config = dict(
    normalize_top_k=True,
    init_std_router=0.00984,
    norm_place='pre',
    norm_eps=1e-05,
    qk_norm=False,
    init_std_up=0.0221,
    learning_rate=0.00127,
    doc_mask=True,
)
Below are experts of layer 5 (counted from 0) of a mixture-of-experts language model. Rows are named router (the router's row for the expert), up (a neuron's input weights, with its number) and show model dimensions 192-255. Each number is 500 + 40 x the weight over its row's rms, rounded and kept within 0 to 999. Numbers have three digits each.
Before each expert's rows: "mostly gets" lists some tokens that are sent to it at least half of the time; "comes after" lists some tokens at least twice as common just before its tokens as in all text. This comes from a sample of Wikipedia text that the model never trained on. Tokens count by the router's weight.

# expert 117
mostly gets: " century", "present", " (#", " census", "cc", " Century"
comes after: "0", "1", "2", "9", "7", "8"
router:475496571544440504479472438451471513377497525480551538460511518535553527537557545448429544504541474491433520469465504427583461528530479524473548522447528568495489515529498500487511530454480505
up0:510464501535498513445484493469439527476486479474404585517519494488470458513521495533549518582515463495547461549533515532516530505534452475542394477542523503491407418471475496525439443585460534
up1:527449523469488463508468534523581533491476504515494497547499508495533530510567484536461521545531490533535438537506519534490548556517490445496472490491544496499445479485557512460471459485530440
up2:477496469512480565427486452472446468476484450476477497546496501509515507488492457517513535501561551488475519540526447474531524540398491463512456501517499419499512504530473446479473452505516556
up3:507522477492466505589509471527494503501564517558484412430481477482509560462491530430489458512537466564526508489550494493472564509468447490488462519568554508476509527541550475529471562463500531
up4:577592477562512544456609514511507471464534464550503489491516517537471456438470490562516362409503442514511485509460445480499527536514442551531523568493526616507488500443500532423469534515513469
up5:413447503524467430538491493458502513465482471481464488459481513549382529502492472478520481510532489483519511459543436418550459527523461435464524440516561450561530547492482498541458520470464550
up6:483432446522424469494538512497474544558546548503379542476531481531498575541500457546446468509480566482497562458569443447561442457502528453501541443469480454514548514438519420534560482486459502
up7:468476428503485461529491465504502472511516520502507525515539503490429503514556486469477548609521499540469438490507508455509441501505534454488459466533446545449474568477496586491503510403525499
up8:514447535498483470401403532518591501515533526553558590591499496501520575541506539540427451526476638546522478479459501527445507542520516456517467599509475439542509544516509531529408475486510504
up9:500513587471523526533559487488425417512524473458481433520503542530505454415577605476437526489501487556545504522496536513461497539563385485537536479486497504559478553512509500497536441479527449
up10:511528435455440427488496440432583460500524505520554523454451488488549502486471541526422496536479544496534383558583430547474518510489505571462497503478464475510441442517517483452507524548529528
up11:458522520506514469544488528424517490513537502522477554450464522473613498443505522412473432510515508494477526502536518542448466436519448529613509519441519516438480482483535532403548569492502403
up12:539534559533531467519469528516541486497528516486478464533488485452519525448602516509400474435491459517544490564484467528545494482500492470611592574461465484463518483477559522436476493506477410
up13:490492522458497527441590397474516440510475515496538513433492496559523440516427471500405466552495510461504467545541497541463484495482581574496486483507498526509481516440515473463464544451483508
up14:467468510594466474457466510489440483530525485507497509534519476526506487533501521456518500512523498506517459556521530523529513404459569448506496480539480536484520468480491542507513509463536509
up15:464435526441530462566506504409472512485513511443497595503501504483663469418526471445493536522464556561419583496435534502521455489519535498540512523438508507496425472580432531506461493543517472
up16:522490567509514528521509447512464546485545517428434530530569472500499573504552421474413487522519531492478480477454426540536476506475422387593506480554431466530469499531548484528508490553505517
up17:535525487514462476458528516516507472537417476539528447507485451569524419530511524500536545521466482498561475525402487546443573484507526502556524520516494485494540546532511478477477500533499405
up18:518501474527525522445459594490545385483538574521456493500469492456462454516485483496484483476469560484514437463491493519488508510489417502478503498528462463538534527546559497444502435533527450
up19:498539542483520398463498412541448488469503504489492470450471459556525506488566437579559551426469557480481539471437522511524521555542426478583490553574518473493444514499547593515434471486475504
up20:480474549544505481479453540491539464547498413540453535538425466507475528484481583545403392469515490521500464496526509571463518487558524489541486505594466499539494417521506567453465459510520506
up21:469433495532455536505529440491510480511498543513519539512459486521501449524461517509557518650502551501409552521409516504466470537492594472539471524547522534501487522522510564549452500547576515
up22:474505485480511428515507512491494474515517481502470507486499501505600492465565465431459476428494544556536486473500482504397515437520456449534469529456455459433444488529473564489441463519508504
up23:459494525479483533459541638444470552512478492554510491495429500550504513473528534515471460427485538501464540482463507493499456515561414486478522438508476470516439483503574516471596585463486479
up24:542534524559504524488499490492482576477504461503465500506515474536452546478441452494589513454495496458502543450559449428519482501523484534517509469437512472464487590464498475537515549533484616
up25:553500512514505571587461499438552474520540529509418428499509520463532494515526455484477458525506480491549497482404522468506574491478394640554518538494525516431450509551558448535534558540518511
up26:534499448524489490467464407478490579493501468502512553572489497532547536511541517514511508611412462521411564499532529456538478494558507461577465493539462486531534523468521513582545518467444541
up27:411461463520491575532573507482497436436496483482500519456550468479562529527466484490513457546484490491514581498480519513510458507530545519473576441435514473466583468536521505553565539482544557
up28:529530477456427497592476560451527516542479448544449506447470482551528497443530526496431461479486405513427457474458397514499507534543579494540497580504490518382544525572539473474529578506514456
up29:481520500475497527525486548536494550539524484581509500529509448543439491553434462484529529573511425466459470470381528480489528523532520502450476492479511427381457518566527487504511497461506427
up30:520488551534488430540477474485504475540542483567475427453497537551521480484420467528460451541492545533484450484492538543539582463556533526474521590497445517450508471469414464498442521438460512
up31:521545496474469413495500453463486582445507486432554483474518505558479577533465592470511460503443536462437480457551462483521464547487589480568518573498441480548563535507490427514489492515494525
up32:519526565529482515469521464577511492502507482430392533483504479527450583531536460477485540545563478483590477471543509471541519544427495432469550523543456490450515496498557546553462525450467504
up33:508485493584501447548481569496540478432556498493463434448525502557579528531528470559457466472477556538443535498521524482562548502490484470571538502478506561532483574547530540527405491587519496
up34:586467513569480496396530494500406514505539486446455528492468520522469494489511538497497474456506463482382519506499550476489458511472450523540507429519485485502476517525512499430555466516559506
up35:582558500521479516521447546504426518533556479512536519546514493541496551520512507533512517461491405504418469506515489449514514497493488498596484444506497505521475497609487503532550489562478497
up36:543517498531445557461472487505496522479512490519490585494466476512492542523473545626482498498535438458482523473476402494520524530496471503439434496538529475406494495445514479517512539510436458
up37:534491509531520513520440560524493524508510485433577592511489454516449474398482512454534519555532539493486505560545494513450500473509465453527499477476458578457484503438468480507438434478507543
up38:537516526532473539488503554459455542560510466387478512450481503459508527531511524576509533518516540474448561515536450433495548518537434477572476507389514509500486538476442489508585513568532506
up39:506470506466511528488457478514469492479468538490498508493527515511496526484565500510430470560452439440424459517479495516496481525436509408467471453568431466579531436555544534577424514489435485
up40:521534523504460536531472544459502553480442455588556486460471491509440490496535528584474429478498435475471527504483455502441468528567475510535529412515533537531507487533544435436531550485455484
up41:502408461609468517476443540519470542497452518482399488540496517428497525540531485579447502492575504496444481478528501453531546476441505460557486541479492491568525500500574493519453487460459522
up42:520521457559512456472498549503558476512446464466475482560457485497507486465466553620472394469528498512513444519563457548513601401489441446504532496602461513533546467508508453544487455557498432
up43:544440551582478432461550502509482466477554484509494467436452541479462473503527472513505590573543463531467497545424428507490577549537404517507493527568542538481487560458453603496451513482515541
up44:421492456474446514466488547492548466494447560561480519565546484520485531564535474596440485397553578435493488481435530523490528531519438478542497534552511400513512537524456447459512503495503474
up45:503485470502488509496467479418547514493464551486475528502499495518575508541584530497466441441480454532472441455450474479493489449428526507506545537523473462537555522536515549422436523514474484
up46:520470542533524461525489462542513512487481539553536583527450497535500556492478485545410480524462474444503466491506420540505485499480548457420500439549511467475502469563466471495481470502450502
up47:510515485529506543565460453521447483511523496499485530483513534515512446517459533535473445529524512473497491476600498500524461447402597465411523446570522556499456436495450539446500466507492449

# expert 106
mostly gets: "′", " sq", " census", " According", "Personal", "″"
comes after: ".", " was", "0", " is", "′", "5"
router:507427536500466477509479525569498536528550486516477603459422504554529571478540484483470525522535569538442534470538543456548474470580497443469538554529507545495516486467484500465487554496412467
up0:505469520432452429466511493538471525513543518476531455415556501543475552476554485486522562556526535510540525511470520517451504466539544477433553468465569540432444450439520481511506451498434530
up1:425495565509521604519513490535531494482550519516500587498471507469516606556487481544498525513546510488430453466553471479468444508541499555428429464504402534491592448474548459452510533516527576
up2:563496450520536529454505528531450430496544444509535537407488521548503531448483467415455435493577487541517477489545540503527492429559494529466464490536608516606462525493476433454554524444427517
up3:502437499501481474459585481459484514466517480527506460506530527522569470499443463520512504569508515506451485524453483493574564488540514459547549492537483600521454503561467570488429507501444497
up4:456494434507482468507556448552456477509483490456566531488479498460509529494494485466551510537500474533498553448460500475472477473511534510468543483489509487546572554478556504445453555528431558
up5:510357554501535485519527544462513509496481518454468523511436477554534487437485501459565496502500535474461425514529497476532485516575470515505623411482523571533533442432425515438471552446452485
up6:497501517559524462534471473574457539510484499547512546492420464485479469469425517481476486539535502505516523475496475531480503518572528482525527558478442495467537507489522531449549554515471523
up7:571452551521520461504542498475467473477537489509490490516539458509557534514500490398532479441586555477541492522506559439514472466514528506519469480515495476497559452462515530407495532526470482
up8:539461444449494456571463540531460452532502561488505573480497449479534484467493474541472458523464560587531481474402565477502562483547432430537561552462531489453490525501553525471509492549412487
up9:578473546485505462456438486443422492505532457534441435552437475537551436514480515482470463518546528489552471500520500473572434472432452513442512552510542531516504573530462445514554467401456432
up10:478491575476539515524504541532539525476476477516426541441455478448532482585578502469457500516537511573487502497407501505579487512590454469463542537569473503465570501449539476490471493515484452
up11:519462431497507457508548518534513555521545524486534559467505505466533514486547507451465559529506520517453478557487507524569419552555471491496444511546464574473478501497421450525479557540498478
up12:476436493506481513540495555447475574484543531550500536487458487512458578500554504492565553488484515482466476474480551515547512467516521533463525558467486554553476492522447515423502532504429479
up13:486448456463490451467526508553550521510520504442503518449510511467553550489561500535542454426508473475520488560501581539567398493459512527490476399467438498427455472533466532521446510442482482
up14:464558504458459421485504556552459561454531547498536586463480483582587538550470494444548537478460500485519536471524547478508570456442469440495466459496503454505493517540551584548423527558529478
up15:457516521530504563520513537445448484450544557511499470421507467455495538522474522469518526509577531548486548454518536461455502476541527466530502442526484481504477467528467459469462489532477457
up16:512449513533523494488508473551538502523516493492465514519503486517540439482473512511440502595559477503477556501591473449455548463593492487457549498518449517479536517462469469567454534510470461
up17:443444525556449555448522517454488480491472589544515447465482469523458448490393492495484512496535572460509524569441493572456475503510459540399447552516543474500524457507458505498514497498533517
up18:503511511468471493478495463444514509464549508484516545506439433508520507504515489472483449513541468553446498394481530542502517476538580433558478470540467432518523497491566502541482515477541487
up19:493468527527497542534481459521456549477479489576463573517490486642495540494584488551492540498494484473474521461554476466524464464511505475517502479537495513485535548469478483550521531417436547
up20:485510483500482511483465484556428513436481420504506483470506528536487537451482482520482510477521446486442472531479567466510454486557525457524519545521485532464475505557499470485480501581526408
up21:488524534485486475496476491455499556543489494437562451478505466511533568512529525433455581424443545547490557507447508480526477523527538546592530462467491570524535486433440532528448506515466497
up22:487544518461460509475449464456547522521517542516515522455565519515523477495526477472552544557457548520405461523502499522535515539468486540559450500529460549465451461506463519536509494548450520
up23:471446474483488486476458492499488548497517491412449518504465508502494568484537460527454485566425531492533589456509516481550509532465452485527496535561477525535469467513454453445536470472525454
up24:516435545519534543458518490566512483527490453487492493423537501499505525453489455504537501486496505528465513462452555526542573498479455500580561449525544500491437492462469583452477527552465525
up25:460536528537528480481542550498462541501574505499435580442477487518450565458506510531556452534522479509458560495463598480581519570518513488535482499483521477521504495529497499494433558538463484
up26:552493464487484507532504514579388496473521513512488570540488531492505483533528504468500488492476489504626486573429502529504517489522539458482495476525513485582527523500506457492562483402473535
up27:476425484513473524526474473517555490470490529464482563431389501514473495509517539503477540467546581536472476466460524502548544476499507454426531379401442525562530499496486501525506419516497494
up28:453578541511497541497471472468500526469573542495511520467485481533502574565490548473535520503551507501456435494469505459525493463506490449442445545519422544515516470473604529466542529470493557
up29:518477517535524491427488503517474471461570474556459477463395515467488509518527514513461483540530499497476420491542583473489575431524539519490531470506497494469428513546501480475455528502543503
up30:486442461484501441492519515550554536494530463447443464530444467451424541466479524506439465439536506465559584404492559531454508465536468472453515555495461534525468498472506517466471498497459463
up31:521504507516544548565504453515488441442515486504472534492533503464589569472553509475493471414551537572513501527547489479535459499455499441489572528482482468467472490458482510506492510471471483
up32:499460503450507494499565480572493481519486519529495496489464507540529491545538484465496498498521506438540454469480488520470507473580568547479522570547561464420506513471479557507456535503408468
up33:518519468490473558503488503485425473464586468439547522512542494523523513485465510535439542507574446493445519524541492480488484537505485477488466457507529515531611451504504542523463508566426511
up34:521546556557454558524476506456506497533460465487495480431404484586499451462587508478494534435503532453461541479562507491533557579498466496508485439511501472525495526439439499524547484535512485
up35:457466473507474520483541493506531490521585602433476579587483532455507509495491515512506501550523470554504568505531504440555525425461555493526506551534500489478423527459421552571464507564500486
up36:576546463491542465500476518516486420501507518510489496547503544516503528539472469505361541497520527524467494451513488554538458459537485504467510525454534513459495551475445498498512546493520517
up37:493563451469482511538502493533530526520558489401502521485549472544480543512511479475394447493499488538553466455503419485589408511447540549441472469478438531365513499509467490488526495492477530
up38:528440483517510503543602527572514499493507542488459509441466457553464516526503477540473448476521450505523551522507561416476527493504532513506544426496547534426471494461511646525559493448469549
up39:560416553479573533502472494538531523542516502550480509533558531521558580494556450489496529543454546539466560545497480475556583489488470459485494534500512607539449460432427422530517490572530483
up40:440442537528443473555474571531503486466522416532512590554466547504443574524510512477515522511529496552500464520520492439483500469409514454464621489476568556573481493593503498569460474510449557
up41:498462565501462451511539458482500544493498490540454508482482474531394490462474478474475504413475584511515531521507506519562514538517545509555506484516526479596502562521421534492506576456458513
up42:549506477498455526498468454530515498460511510578508500487514526446519506498470537526537477487504478541425527529470606499464495535547477458556557499488500500470491518501519483578522531493467473
up43:495550492515519434498477562493477484525524505414531513503527497541473534472443495509480508566566524501486562515551509517549499501487470438511551501503471465519488490457497518457500463509480511
up44:513404560585487465462562510484438503492530528424506509484474538534453564457501473456585517455540558481499516518415550511538548483536472427532575504495518490536545552514479491450507496550466431
up45:470449488471535515530583462575501403524541459461492493490505497482430478484468466532488579480485564464440549486473524522515520434524498489488557497404464512518579429467528490419423486500578530
up46:534506486572487417491525524463507491503558541519486521462436478448542527476451511450463564462564460541478466479615563471470453436530503523485481497521565486548471477567486488551592523513464535
up47:503394516508554538517554534493396516517512512481526528456474509484561558512586437451511556494469466500524499466428498470469457548557482487555527518459462488459495517538453488627606502485464547

# expert 14
mostly gets: " million", " century", " billion"
comes after: "0", "9", "1", "8", "2", "7"
router:511499557538440505499523493486460463440477485505571583481504503543531499524594549439510515527484477474429487479477521455594413504535485543492608478454521555484460544478459501471507553541504490
up0:493454450513489527464491440531504413566460497544465544475470472588486515463471553574502489577505529504513489497496530513528458418512472480535502447475497455536494484445543464429441475538485513
up1:542496483515492588470488473495491541419521488457466528550492511532547509504577518454558479469474477493456564488545441471542482544557454419515532465500465436509496507521494538443487480523509475
up2:513562467496595466487513547490512500489520484553488505506519496484488516499467505476445453588475416502496479466481444432567498481508497526494489448462580509589499572557589553515493518515550471
up3:465493502539510532456467499520533443512622541495495603463447516456520525525468484465464428527495542458528481544579447526558470476464481476487411511501503520497409510510485451477512526489512494
up4:497486559459501436516481493463471519546452490581541520468463452561519495430486462569484513417515442564518476503501514486482475480558457476505473474445440497535439462564441489470550537517513546
up5:499468527554411548585506480534452449559547472412487466567440526523554504496507525520492459536502516516523527485502500483465504480501431517519494493387544430521499478477374497489504503494519550
up6:484497512469536577452479554449491511547501522515441533455533515548491559462437491575446462523522523512516488508539494520438535486511507456433583491489479429538454486532484528497496461491450471
up7:456549469487457489454584532455528535434519509512496551460462510544514497514498517497518526546547507505462536495460507516511510541578447515445517435510525416514417490551502462441552548521490544
up8:525524476564474348462452496511558492527577478483519557537509458453542516529567518494512616447463516510560479575537472516543476521557478560477513524431527493527562525513468487489530471514518514
up9:537500511466527590472505514506548438500467526537532463545467479516451495526533520497427466548434631477509469495450495513458472533446412516533554482492474493462541586406510433468447443521475482
up10:495504508511500445485472469537533497460508500583457461540512505509525526460461495589472458503434516512459502496567447440475558503474483564464477477458539527521487464454455557492459546503505520
up11:491461498527467494508551501505518517432540458428438559556509500458495476545510511440522449568512498495521463500485515447576468519535453517438441550513514503389590515553509427629489493435505475
up12:504550542480466422525492509449485527548492483535475550494503455501587485479574490586447568506509498545517531457502589494509486444543472521541562545559472506466487468507487550506537498541498478
up13:518490542452542482502484523444531546403481480539498497492555517493528523466519510556475548493511384456458431476540426494458495547601498511529481475453502471531512503534518486640389517503453490
up14:535517482448481497514502508543512499496545493479499570489429452493491535519579554537538499434557458500467528530476494546526559515522499492472496509547523545437558490565464498493466523500474484
up15:411479456483519421491568463428493479474550491446447589521500498495517464487530600460495512515524451514515570509428544495530480511509473453523561509490572496534463548511472529452566497537487466
up16:487522480523507539510475529523524445474481504580488509453525467525468575530503452482494547489501525473508498476511441546488582466535537525449514473453526437528516478560540474461453508447363461
up17:498440499534482539529497523497506459482458502550516534515524498542518468462525523523515431604492527500403475500443506540553446562463485453461495520504518533470445517490424520520497511508561532
up18:534480585506425437452435471441506470480512528498556443503476504500529486478437545463519527581462481541540437503461470556529502486433482534493514541471488498448464473438559465511459528522536501
up19:460513577455494472512526510482533530530498497503443465423519452503469502520468477481508483483437550521512554540457390528466488470439468502458494532483544607438488531519389465555411533482501518
up20:460500493540392480421476533544492460521563532578521431518488466463459500535415488579498463512576643497564490490478538516487534406503570477524461546522459477513551527515534527480505519432525511
up21:477491456533584416598518438537496508530467538493550468524437567523529531457606499494502470388508453500552433535438484502526522468467450533523526542541560449496450488509437445507496447442534467
up22:504542463554484523535522522473548510460540515563491427406516506548499607524507461545518510460525550504558444503533454516461548500471519508531464471514493433483551503577588504532456449512458502
up23:523502541438479512516508534522549439523532488491487492479518471447424520454392503539501441560482517481497422457560435500532538461525457584532489533479490545513528440573437497504482525600481484
up24:444461451543495457528501489496528518505520516458426568484544515534553459484538533468516558544519573517495557555581471458555464541477527521431449454470538554521405420469402523465496446524483488
up25:447495505579529437533495556531511558568527541454493500493470479493568490542445450472509464395468464521457445437399514493496522458490477501499563494487521478470523524592472505421582539467485497
up26:528549535441510494493490468479455425523545538526500494506489483459488530502496510468523443570489495490515481461459431512508510497552480526530519491471540549482487572534517588442445550493471435
up27:557558502517487514503456443484474467598488481438483496471474511469551480513558530467522428529537462537489436476496479498445472466523487546565585485438431453494494462523417470478524505495495541
up28:541473492541589498536546434461519475446489486506539475515537500598525503479541503545486455463496492505513513583428528472537566504538509492533487490498515529562503465480479452528394486470510459
up29:456503481522478578555453402495525426499482555445431543426499471493548520523529394460497530495530501526505543477424453485547498469514505480466447503502501510449500499580485472552486510481465499
up30:527431520492500404465459468467527617558525501479540602482461484511591486463495536490459493511490513551509489520499502490468475550488486485567541510538525495520462490358457527527558502501512562
up31:426442495508500483473517383500486438508575528496426521415441514426508538478484437538501469485560502573546518524515503528552481481484441463493468495557554504433444510525552483526425488478431574
up32:558546519541514446511464542554486483506549531589489531495504494522510551471498543587442485510498542487470522497570465521482551468566510390462482496479500533563494465566491510529449496546478488
up33:489496546540508474498510528470531456471464502483482535485413516512517475525502539453495579494469505513505478433547497528531512493545404369451468494552482553471471441440507506482513461472509483
up34:497444456510468483444538464484503445530501484482483457537452520475426491485489579618443473554499444482500452497485534516465481433496451497529585535627488538527558436450513487488495437470501478
up35:500511511514366424528427499474595505513490457532530440478405453488440511549478488531525478579509445510451497514526468484532540487410458508499469525563433506508470518507509510564493574506488483
up36:506481563519483485532456518422526546495481486470487456497530461507445571512492505479509464479558496496549481424530432504466537431488474461477584498498503475520515439517527526482484437497434507
up37:494489463526459541547432513558465434478474487532425520488469474488509504525577506548529493533482479543567519547443431530574477529476386490509527414533487505482464490519532469494509494437446527
up38:550474517522458442421468524484503525585557506611455550542436482572483530476547464487490464576431495482401483531547469511492501505543517489548444549540514520491518478490483586585504541515458518
up39:433532437453532478607495488492561497545535530400563525497430478517480522508461439406493474534484581509497488461493471469565494505453457482557496515501505493536514514513438507444495510516485549
up40:520538487500514615490514520582435424548505522569525492411446510492493491507496545527552400549478483546544531488535596521512514391517477469456539494432493496524359516438513557527448534502511519
up41:469558554578487530521567512576478460457435548514512526408449507541562461493431460415553475503462488497549550503434480537540570476529462511518576457450502554536439484452502462417466453525558512
up42:406405518458432501500467519479515489518487534531438478475487528446471469512482540568463529547515421490551522467542480500477467524580427593544481550475509447481459440492484531565484505473435490
up43:524487492521500476501512517475414486536529531399466454496524483544571488448469505527433409542512538526506414483492475539553524513475468538508538567479446441463579473520504480469507479541529529
up44:555487534544571581445520485503442474511497509419456501562518523465526538542560444411476542423468583481502568507528439457495460465471458516501581460501485534474470535476475496499482541474514441
up45:506517473449526546497489460499584486603496524494476544475501484503543469459537538466385478478546555479546416493479538531494523506562505459521500472500504466502431508462476488488499499476517465
up46:537542484476548427490547499415477404504468523475500614450504492517579495481496529523404487478516468506469516502457444509545470489496433457509544513466495520495594387508473501461522504562438469
up47:478523440567487494550515524486587492602512554553449446467518500501457513501419488569493510464522588523532491486511519499460509411503543466498492537484512505578479452424498465505495476513497467

# expert 60
mostly gets: " scored", " scoring", " yards", " touchdown", " round", " pitcher"
comes after: "–", "6", "3", "7", "4", "5"
router:476483571525456499480549493501513513473467517455544528517468433542530468505562530430437485563520515465548541522476457493540496461485477529466565548502505553521517538479372539468507567438427446
up0:482456487486593407539503500411515568550565545491551500550546520536434540515547512494474484537525508500488476586496442483485535488508501539498539458473467472496561502483504580476541489499513529
up1:498489467518488556486501486537445532550466550475517538503446443467496533576555437442402460558485519486509494535458482421475481565499565495530481526556512509536474474496374511403516497544496472
up2:536448501444499520476574495579481475478544447486536505491476453509485510472478502468490492493461510457527439487466493501459471526470457470566506461450481510547524507423409463446524429471468508
up3:419511543468494486552555484493517460510467497418410525474528515543424497458493532552465535491515454507498489494486478477540454557480491506445512534449483498523551511514491504553522581520543480
up4:521446558562486488499440493550480525543583446426523530521526523540506527522566507482456514509472502486525557495538466547521455487468497511451487409492425489502483437463456511515525498452380555
up5:528502537528466564482437457545429476536452464457480580512501515496521492471543510550454562516509494477518491504473500446468535525532405548441494472463418582513500555443541474509419464519525505
up6:524492467515472479563472494388537570463603546438572487520541471526500480473402510504473533482453443456513491513444443451539550491472479433580489510534556512458538505560437449524555424528525566
up7:535493527536532598450456452490542481412518557502455571468510528502509495479476469511464457533482458544520541479476550472500528465505483490511598531496498526486475571577494558511424486462409493
up8:531451561489495516524489500517442582550486537388434472513489461518586480532563459468506485519547461499503538546422532514497499479476522518483504494467565538455484492514533465494468500551532483
up9:503564523495490563518475551529504450568490464514446461502500511560458471442468579428448450469475459516546456435569495536498481522546467485522518475444582529571463539535583532505457497495400552
up10:505546508525472553431435529451535460497509522491487511498490453507514519489457539459525470536526464496527538519532501507496456421528405509458526488439527490514507484517539518519441524462462537
up11:495473478511466494503440460470488533460542453511488529557517500505467475571571500441470491551466521484496516462508548450451442540417540497429482541538481474553542533518459458444578513472471509
up12:475484461501439518524515522482508502451480472447500483468492493500473495465500502483439493461490452541475448544548487488459479602468531579530518480493471555542554506537429528476484479524461464
up13:397519479473465474483545433391524540517493531509501474479425479448546514509508455509502508548493419518557513532487477516549495410472510516549538573521503461479558536545538473503497503442406505
up14:521525524505508426482560501564488488513488432513512453520476524518430489506493506515455482449470442511518536522395535503537530485515492514540572466554488562555505579473518592551503543526466458
up15:443578509503482487429537470453541414493511455475514568469524409505500494496445543473456472489540501423501535519482483485577540490463531565504518570483476536511550485548499484465514516423509509
up16:436482530463471518530543505455476508551508484456447505494535523535481459463515491507498521498439465501517513489521510447495538535452505506515535547424490409520530520403447477438474491458508474
up17:521501471483511444465544395531495537422549539503452482458504471489460498512452522556538464535550477544502466505482543523532519499539584426519491499499532456508436492481526552494412550525513491
up18:458488585508461555539534457491547476516535560467546549481508440499539479527497557481486545458481470487528507542518503503579494459451519521500522552506554566491528513595514518465540459465428453
up19:565491547512489565503549504511498458547559449477546563540492504513563495479408505453544532415485506468492535495439441507499522435483475491486535475451496524456440519482425509493538541426425518
up20:473478481497496531477568500471512522531513480457500511516435491472512462500481497527542563535456536536513529500451518532516533471450594498572566488544498515432427481492506529560458513491520551
up21:504464539524512503509469478448431475476538528469473459506436501514450555545530479457458522441492532479485466565512455521472433576519562586448517557359512507494548518496518509522514505512526497
up22:556500503495507488493451533459489525456562488441506488484487510466534533520449462456502484596509502558558516508490492559514514485542498455499490523481515443527421507452448532578533514465488539
up23:511511519508447470448498496462512491469502562449567506480481488501541470456490536527460492446515452498528502564414535494508559485494413508487525510470493560533497499434499550475548615516415468
up24:589495469502496497501526479446509459445485444521469522483449549532489507457517486451525463454545537525490462466498496455491472535464497530487484418462403504481524496507465536518522508519488471
up25:510509546517500540463457483523521481510587494500466504513432502471545493520596537529414453400518581473454416547461562523467451514503549499520475548491467504511517499513450514424449526521541473
up26:502493497556491483573513508473519506458528478469525527441490421483427492571532490561490518506500492469473479476402512480484542495478498541513479529497475510399537564396432505516514507488506491
up27:551503619551527567507480474539485512496505515559590503526488481531445492475465498479461496459510521544519506509489401418470509480511514531467504620449465489543504527524492458540488578548526457
up28:449536532547495485491504491461496471507479480519562525448474460552514506475473512502501477482541482558506542503371404497546473435519552527519572544539489534482427574571502561595512516439480497
up29:537519523526487485520468500475432525514567520508467526497486446513504552473488463512476426514484530560499529509498520452465514452548506478557512495451500558516515499409521533511440582465415517
up30:556515493486468522449550467503456482461431500491513510555515492508454504517556540400461483537486547436525535525455496517537547478513542467483527481544509548561506541557491551510432600478428466
up31:495521522496521503436538512473445464483523484432475456494455577481413474486482539486514536583538521486527464502381448554506524524508497438483531494577517560423474565482513517586504504440443509
up32:494455535486481488516518570483565505511484516548447520498496467506541497443484563451419462513483481460508506401566486486559509473506518536427487515509543498498515565480521549483459496472445497
up33:508499483568482459543564561509496444582463478527515468510484515489458509477562495567549513451499483483479522505543562435476486523533504451503505505523505552559509448434553503502476435509459528
up34:497549500516485548457542528486588450530492485478550479503403441499586492444512538517445504503532562528459497551465522529555566512455485555504516539403463544458473506522454574514565516568484495
up35:495465519507509489510539497448471517517506497497516479546456452474523476511548560583518549510485505541499519542476496490497475475496493508461510523465489372498540505541498468492575460526373507
up36:520467551535481454511557530560529481511500522509526483538548478502438481493513476541522543485466493489518534495507457472527493467465492526459516478407456464512519507573443494512540472550502539
up37:507485496511493525489597550582511425519522472486466456485340467469436488490540584488484547472462570472528506521467511532492542464565572497542494501436553600480492520495498535514366479556449491
up38:451496528493508505532532427499550473469519574458433563531548502526523475490535581463433537532510471464516560502515567493572524405536388516457513477477535540520452489440462506481506508452481500
up39:410466449471458515541574512503465516483504543416436459473486459503486516486497570506533518505502494579501554554426530512530442505421503560459494531556467469538534516479391493502520538465469505
up40:478523579464488504434549528484535570436450479509518527480494462542507511550486508489504472524482506497512542519445516495502506537526411452483471472571513483489463564513487529476511635430526487
up41:483457500494443602483515532553524472520506502529538514467475496519579498576503504436459475574513519544535525555475469505496515433499530401424531510485512575563463478490471477495527555516438425
up42:505543477503513490508543522370484478522560470502506498516523430528473513474550519528396540571525549436511580521523504488530509545539478496521508487491489497536504531410485460474500586455544499
up43:415464507558478583486456507602474438440519553505531515469460446539470487575472488560538522530550489522511456516492475483612571543588429439503513449514502562469516518504466493498452556513461479
up44:458450506538481426511540512538577510550508523543564519540475521538464490499488498565533541554518477539469435574488497536498452482532449449443588489415505547451491516459382419527574537518562513
up45:486513514558500486479528543558491478496439510462472515433449464494547464573458496522450479508515390516489484501486555532559545522452455487576549568498511504555477500510549565451496483547493483
up46:438522443533424478476529503529501514485530521450538489469477412532524483493545531455494495467498509523503470471516472498546492523475507566460499576452466475461511480489513496408487524492540506
up47:470488546486458546518478529466451525511489493481517541577524455507545487521519521480478479570489517522459486488550427487482479463495463512459472511531441423558550481638405542509498507536532480